Experts of a small language model: 14 layers, a variant of Muon for the experts.
Below are experts of layer 11 (counted from 0) of a mixture-of-experts language model. Rows are named router (the router's row for the expert), gate (a neuron's input weights, with its number), up (a neuron's input weights, with its number) and show model dimensions 0-255. Each number is 128 + 32 x the weight over its row's rms, rounded and kept within 0 to 255. Numbers have three digits each.
Before each expert's rows: "comes after" lists some tokens at least twice as common just before its tokens as in all text; "gets" lists some tokens that make up at least twice as much of what it gets as of all text. This comes from a sample of Wikipedia text that the model never trained on. Tokens count by the router's weight.

# expert 3
comes after: "\n", " O", " the", " A", "A", " a"
gets: " \"", "\n", "el", " ex", "ian", "=="
router:115045135117112105196111161083123173153053095136105174120116142068150099167118087106177189102129161078115084063098097175152114115130144125175082114133118151184162181174130145090062183119150075104090126125138155082166127101159041136125199148118104133140137153128101173058087133089119138126136099138121142134168134121113082089108133163134070112160097204146103155084108134098083123155093135157167149143127154159145127133124088138080086099086084092104191127120115106152085107104143118107144089146136174070148127142117109123163070131159142125135107131105158182119162069164134152126123115183118132156104091140114109102128149097180098160173165125081173141137108147206119183131144128163113176128141116172049106107157107115106116094122099084123105140147133127109053075142125110
gate0:088084114156127141184082177119119097141100089113127160148098082132082139112144118103162118140141195152133132084091103153132169131192154133118074128169173132164152121144086143108090158171121124065093137102159095180104097083129154135139117167177078081125134093179099157132126128131157156125138101109171171074171099149132056101163170146101109133053054130143115085082097155153169155090219109059166143180103087103080150114112121148066085095108169159096133125069108157103090089115140135132197153083125131094169080119156084137137107111141159093103138099115128158125077181157139079136083096090154098141113132139170097099113098126159183168180129136087098164164117135114147129138056106098095165119129136108077147143162107134166126187142112151104114055113156114174124133138157108
up0:085088125089062121102147112122118114146141084116122114139109168132131150125223096112097091136107161153086107145169052113133163129101120154134147132117096132101105133072152158102173168121218144084183129119182152156119159111138169124201143106111110158105142137159131064136244134157133115138074154178145118131175097184084161154151097159104129104116123130120090143158094088116135116138177106124172115099118139124103039128101189163097106129084119136140118147116142105160165145167123094153144148139140166134074147198142103103149175127122145093143125157118122144188146086088168130110178149121133126094081116175084156132168083101145113177108120123167131071077089101148075168192136099131180103119126100092122138178018151149187131127109149142135098130158171128076154125148099119
gate1:155094089130098135152076068097131138127105152137136176145140131125163097112188051141190118116109131100067151120141102111128149131147121152122140171125136110130160136052080115186192155123123097098161079091162110150147186107132087129111149153115083072128158110125143143141130132123113139172122113139117144117100100135135166091111122129137078177192106120144073126133145145139115179123088158140090125129118145114089092111141144133096097105224116108152142116132100080124128185081134130189116094142142182062125109139151122106140073074056115085145065125111106157062156116103162138141138191131156115084177104121117126158082097143138099094077093176068081147218066147158117102174151150138095126135168141149095165174129031098103156115171097149168100131180129124152055148140150079
up1:100111112152074162147153117117106083129132112168094166114129146120117144082089103131173189143146121129089144169163140142111125115141068151158160135123104164106080216086079115158101139174160135131117126109139145111068145131138138163147176088184142151124131174145084121173086154128127119110133098155143078124161127108089114079131132194156112138140207149129127106072114081116145172168076116189144174163153069140113191110062166207163125113150168085153172145134086151114173149060111098089163133107137089137135129097131123097163161179099102097115129096072122145060146120125118156083114133111148155155137114128168077125215068094136130109065115098130097096202113154134166057129087167148143159075163150150137178141136129153124133118169187134165091122079134137123103096185115095
gate2:180107106106107100187122122126155086088108093140177166193168158075105124101109168174141165101167154070137130112151154183112122165100152160168111148085094145194172106156116077117111143159114099147137095128113107155114129130107155120089137168143174105130095139113064140160103100168187149148102098122131113176143120171122100163134123173137144149097184162129154121108077113051179133071118098102164152138104154113176170152082172165054122142043093192174156195112112139132133131080129157099136058117137148117126170134090170123110143076079180073122122114086090113172164138141142141130106149120150088173126114093088080105101100144162177094103118130074159181186120106103108107109051126095160109137165155170125150073163124171151109162132093117161134167151141074144127092117150155
up2:114140068079154090123121119043131116193170137103121154159080114119089149110171148126111103135240110092135053139118114188136076085116175138093152105155178150143112137122126116150089112186129163149127131090143136130115113131090086205123138115101109128107135192121129120093187193145122074133121145069149104076118144153146130145084081087061147145154122169160148133120078087184136149143108135142132139131098087135148162143123228115110158099097176150095099177086149150129109129118123139121127174099159095142150200172102139102139116117120084150127139112169077125178115089138133169127164148115133080175124158161123207099084165125140121137152139142128125163060119170127150176154131103156179141158176038172155112102121101122071148132166121166187144101139119138114153079145146122
gate3:034117128147153168123130171069103137046158134080161109147117150099137150085169171144127155162156106065143119085084143116187115100155121130124142142153125203130146143190146132124112131140116083114051091096192099112148141160170101114158084109093106069110124092100092131080112105132151121144106169184122155107110119134084162113182116107115104111155099188127140119100155096112107118161150129078097124161079182142103195083092128123095087099135110116094110171085160147077095134161126108113154124187105094108161120069171160135152115128128136111085106103072130136116137112164153117145115203148177163138126146114074132114134161142132094154092129176129117113093103141172126217159113115112117161215160167092164120120130136099010131158140130093127110104116136158070131186128074126
up3:080200150102147148112132148167064102131145096139140070045182106109160147150132146132146132123150071076182107143080152109116087136129099094125155154147131204105119114054126140162158092125109085129115122142096088108088112143132136098161145105112166194116174133099107109137100129132141127159137138180116169118154127170190083166139140109108137142122150145089117154182123087099132079085146163118104105121147081100186150118106188179095079122137088180124102167105078146068132155087055095135098092098132129135153183148132164123179175126143067108155089115137117139050153129080116108134148128102180153143141119115134170128128148088124164194113022149116140175104114107117119151100078128155157170192183178058124110090132087160175174095100106143158136134129116172158158157122120121
gate4:134101142161121112156060096130132086158102118167153146148182119139166121102193103108132072100109174052077113098100165161120108120090210107190139105101072139191196172149092191127141175155115104132128136148140186168113153160173135102204121189162130189123149082144166133086116149117135125122118117135069118149173110154155086113124173136147136131163123156147162096107104151124192112112087127154075165103172114100133200171080134151146092083149138134140160115114157110147096110191170120137149109118080124132120130144077089116105106127178189151141100067112106142142164076094116163118153082118108124164138136158143180142110135137112104102083088131100130107141160177167122121122118137103112104125079085207062140141141093117172180149191176164170089190135145169143135114143154112
up4:122110102095151163172161174116103131151099087137118185147142152113136090177185110125092117156127110121150147154125128132124100159192081139143208136150211115104163087123135160117119165142160071148144223139132141114146114184079156127145155116115140148155122172179161100176095107159110115145109126103157098128122116132118093121085140104177143135154121134120081132130104148134135151157089092037096146143134124137141196123108040122121159112045168094118122089133121147139126146155108116214120150112126114136129103172161124098138141113107153115140079123122158181129134054053183156148142076157158140108086109088084116082105151177113098126065111140160142137142164178136161118069175171179074151139161108110117134105202090175186140126083162145078090161109158099099163160111136192
gate5:116133133085136166167143110202116133139096159136170190093076169126109133126158093110111124069116068158065117075169094192124149138093188116068158210093156128150098088162108117109087130110140078115130101188122170160118153134133118111113118165156096148144104144108110169134141112124110180100145166113080081119138142125096129141117114109120170085117153132165127111114118130120094126154163129144136083174067106071127194128121167156089086119091150096122147165109137108151122100152146103137180116095190188122141133172087088123186154153222106129070185172165172158123062145099113142161119171084152139134076087151114150083129142097126069138128160146143088157142205187111130174137137070144110160133113115078099131104163151100096126206137103124111110143174104156086100085092114092
up5:130086128147103136101090154154133096099132144151114093117107130083083116161218067141112125110112184099097119142161124086093096167068095077126161100057138117117086129167107134097090096105126166161107147142114207177126094089143123102127131063158098168155115134187135157125184150081147176114192095138110128120143142118151149160162129160103066198103097137146146148155115093118132132174131113129096142076099130126101110092082176162071115084091143075097144100145080178177034136212127143127142111132103134122117133164098113096204158135124114176177168151105091114100108124144095081154112070115155180138081127167125143087153094109080185159158096126120062124107179164096077162168171128122153108130139124153143160111147117147133118196134118158131140166139086122135139076173135159
gate6:164163157135146149118165124158163158112179101153056093151173147117150131141134134092125126096123110082078128133116102135158193109163118098130174193108142135194140157105127087119179171116106189129101119161137139138116080065122107162091115167162121156104144087146132148085130124139155169067142122124087159070133129091122129141095178134089058098114183079084158067083128095129071147200082133096118131190064132160133181113134156113087089128105153092077165125110117087107078120101084112084097109114110134110174158145141115131134129178174132087104068103207182086202119193163121147085130125181100126174120129138110164132135129156063099121131169093108120171116126152120119127154118135093172135186165077179150055146136192124166116118107098105116134174167108119100131111127130119
up6:213085145093114095132115153151088113126174110143108138098176127123188159086149130093076115138093107097089173130151151111163113115110105095090057177130130115140131113171091115105123144143143192118127137181108075103129146099103189134118162127124120133095139187122117198083206175096124142199147108170121139078102157153166121161186188130107171099108156165093148061079105163114146169174118114089162107120136143112154140087190179105124157142134091083100135142137123163106143123124124110159126115123154111141073106146096105094159111132163137144105120199085132134160076164110092172122059168092078085144116153095125160150159126098068150127150118132163181067112110096222159115155150148134155123150105090150137066135125164101137112103074129098138132154048055119139112156098123083
gate7:114171125108158090171105110135155133145061086105159134167118154154122132175071147109153125139124136110197136130141075166117165183123165171158091174103122123113173166126124155112126151203141160085134148114109155105086101106079102147126103110077153152139176168066116172164160116134142124117123127126122145126101198138141143118160199115095093114140107141141143111107117124052121145090106155118147110130104112177105161084173121182121200157066142203152098096106103109140059135076108093128119154110107151113121100167163217166119088103132089132139076106104223129080129115121095122152106182056124096145119153139146114107082078112143149129133125090091097178157044158173131149101145147133143118084085083142129062115146104190084111137136144164150212110101156140124149158172127103
up7:120122160105121170160123104114149101130163133097149112101119142146148062134126099113117129141157138162137133120039175144211188128146143186187130144173127132107109124098123102142084167073136093131141134137110126135131097125108139138150081166161149139064145151128120127117138071073098137083103090187109121139177095107138111072117124169149117154168093162111126152093147084160101165165063058174142154132157071103165126110186106142204134144137162146151083122147124112111104180160139032166135106115100164137152141135098143113151163072158124113124154173142101133120092131130152122104148097067141167199057147077105117138131121101151122222122193155125144035146126175115149099140106106083155223141136161137141113191065142119146065112117105102075129120112125174115128160131138142
gate8:104130140143102107184144164092109143111103131131077112142100169172097098103150115116140154066134054118058116105089180122110114092159127220151116078143117080183098137186176102149178139070157154145092125083114121164152173149102115138084204122135099092118188124117095189115142131106077143098141094102078136135083131105186116112100161161099112114099132151143145090140078146114122113130092119107129120142122178138131134134105172117124089107081124117098148125155059167101128138118148109173173162126154153112175091103149151136099139137057174109099155120213188157111122105185183130095101119160155129103147074169123172078129147143129079154179150109140163047120124185188122176115107134174125151124117104159179149105154122174122117133142127169173065157174085098097179158135136160
up8:132173126116087103133129090135107123201112105151113139100137111100125122126212141149130108101163160135125115164089073110151145108106123174091133084093124157111148098160091126105146139165114100073047133065147130046102118170142121101125124071130075117088143179212149160104174102108129087191124137094119052106144152121139109110077114115116132171189120107138086111162125118125075088132089122114122155128170114103120155126129163118102101079115129164168080110148158108130150120142097133114098146133105155057074127108174060120108070150137072108142124112118181139120163124078083164148141111126143185147058107159173121104069065132106123191055147204153098099107107099152168184117071095115178178123140133113154125196159089162145125158141074167130108076129104130141148115127110112
gate9:151080123113201134082066129084099165111143116126076141173118151117069092147078114089143182123111129139055125122156157177126143098125091158149093132141147145136135150077154144134141106142117162200147156111099112152135127157170131135147166091101090118162137133101124184071114099171106156101142119060178123166131112117095111127130129132087165138107086151151109110174137110150138151126177127105109103086081102149167101146148085146104068121062154094091170154100162049093128110156159133102085159106154151112171090129167092072146067159156156061141147200109136136135106196153114115114123138074093087124064088102139062091105173098206172126155098162164099092195103222138114070096108086192113129165141118140093106152166143135106121094104136103135127148111127150154097134128155136
up9:187127163080129084019127133130118129195145156153138151100147096158116145100114214140161152121131154144110131069108120141093155136137099148147113085054102146097142112147129186135091152126134079112169136144133097080123155110075152081200169124091136217114109103140159133144191097114087097084137113104053135089103143126125160111167093211162121074164140092103162087162126143113113161095107123211158054131105166105121115064166122112124133113169160120085115151150173146119117099109120123114125171120155057102094137130144085138132097149074121150113104101157116134131079130188160074075140077113115143127114153108136186093189118123187132167196152080143102137117117187136156156161150136121118125117128124145126090138156130146168196172123103147127120174165152129152100148173138128
gate10:132133114162141115081131109158167071157135115102128124117110135072137076103098130127095058099168136152067124118112129104123148073130203144118155144064133154141139065123126096165112137116151099156150152114160171104128168097171131113131152128161141152173126108197098185100109152145123143115157096146147148205168155072084097149109160151073152156114124131140105157117091103148153130145095131205182120133157142107130168148161136104095171071188151086084139108105103130116126124144163143112096123132094093155029121062145183084146176096142079053095128140095122137134125164125153110143133190123092115172072066146100160084138154065072061100114165137136144096102152202109156103100089113165131145155073162111177114141174162084171137114156092160126149065107100158113099119101173120
up10:145056112130154138122113131175091150145094123188156160098149102136119153101104109178114114103077107104114162120133134096109098173162160125154126160126141202114179154143137057130093087103171124113157157148196159140077157137118140107115110095155158170171159111184097145166068175164108119121174141136112162156193112121160146097114124153136164115119147135100076163139107087196152139147103105146119084122168205099126131100128134075061171092137124138144092106086099062143110131162181102196092122105140106157139121162136137203147179151120109102119193118108112097112121118175132111161098203106093112133094067110136180117103156060109126075132193113178148128149131154072148131170140080085141083116126153170164105074176106171111127192141124160125095092140062126112108126170131080
gate11:134060131097133138120085125226123110121144149147152126115126119107163121200095137096194121131110135094153098087165161104071080123158119154132163172109117115154168151157135123165127150142122136141125124160121126126162123087129130117054164122107158061181165159095123125153153166099171131092130211136191123185132153091055042087087136081120123094161159199144113169171150114109078138103099071163085124130145101101078144133120169184119094126129073122151093104121127124087151104169160147126094138132104154144069089143057118167094127109141155162141113100060161154146122147140167118126160140162097074140172127142081144137054114130138156074098141115131161114155106130113144147086133136163102112073158107177134138153186162105119099152117110137184092146152145130056118209076132082
up11:121152123100089100161124174091070097118175116146119138117185150185103157133132104127056118112148128113095144120092100157096084142132111141135138094160085127124082174138105092130045117093170105182128132150124123128105133074150149107110061131167128149111161127172086107142093106075136150045107181157117120132191120100134166188136076131163106145146101104043097137175050126173200097160113143125209135109126195091182121104115079148111093075159130161177106186133148171140131102142096090133092149160126164122161138096183133092109136107136121106093149119127175107090142152117104137112075079144135116162174106124130147117121122087095091131154098129149064156073125167107135175104135129098103108178033107102146165100130169082093175113106115136111186133095119120186147171144148147
gate12:122030127112132121112087111114117152112153121137133138158115082103098174132178185131168128130082170140105123087134064120093149120128116178185123166079090169099153068118047153114105095123114074129148126109152162148150132159139068168131144152079146147147130137116140091141105063110121087117140080110121150160087109082126165204143142096094093153108110176171178099129103125139174151158098144111115144117147179048154128152099091097113092088178130108115143121149151174115060108137084098117085137070094185058134097133165130153190024090159142097149097180128138100177162085111132142121098128140172134159136128135152187091091146136171091115144101159126169146182142121115154166121155185186105151188128072207138144121097120127136131110126148128126122104115135187131108109135083102
up12:078172098075177134130188179075148094145142101160152146138132112122139180111117135095084179105177179115187110132159146146120099119092155156166140155122089108131210198150151183101122136097110106078136129067117153132096162166201132102157091162145181124126149120132163124184087160136101163142108084176172098118119151215090127104133161129127114126144083141091213089112141112150121090118165135118096147115112145146123172158125099119129126171111088093183117150123152146075171065158089115113112146100109176129109107111153127115140122107115142101166148199189112200098087096125127177077196137085105141067211167127112090155185160181113129093139153159122135139108128123067156120106104106120102114137165162111124158136108110193117145069091155160118111153089101146143102101156135157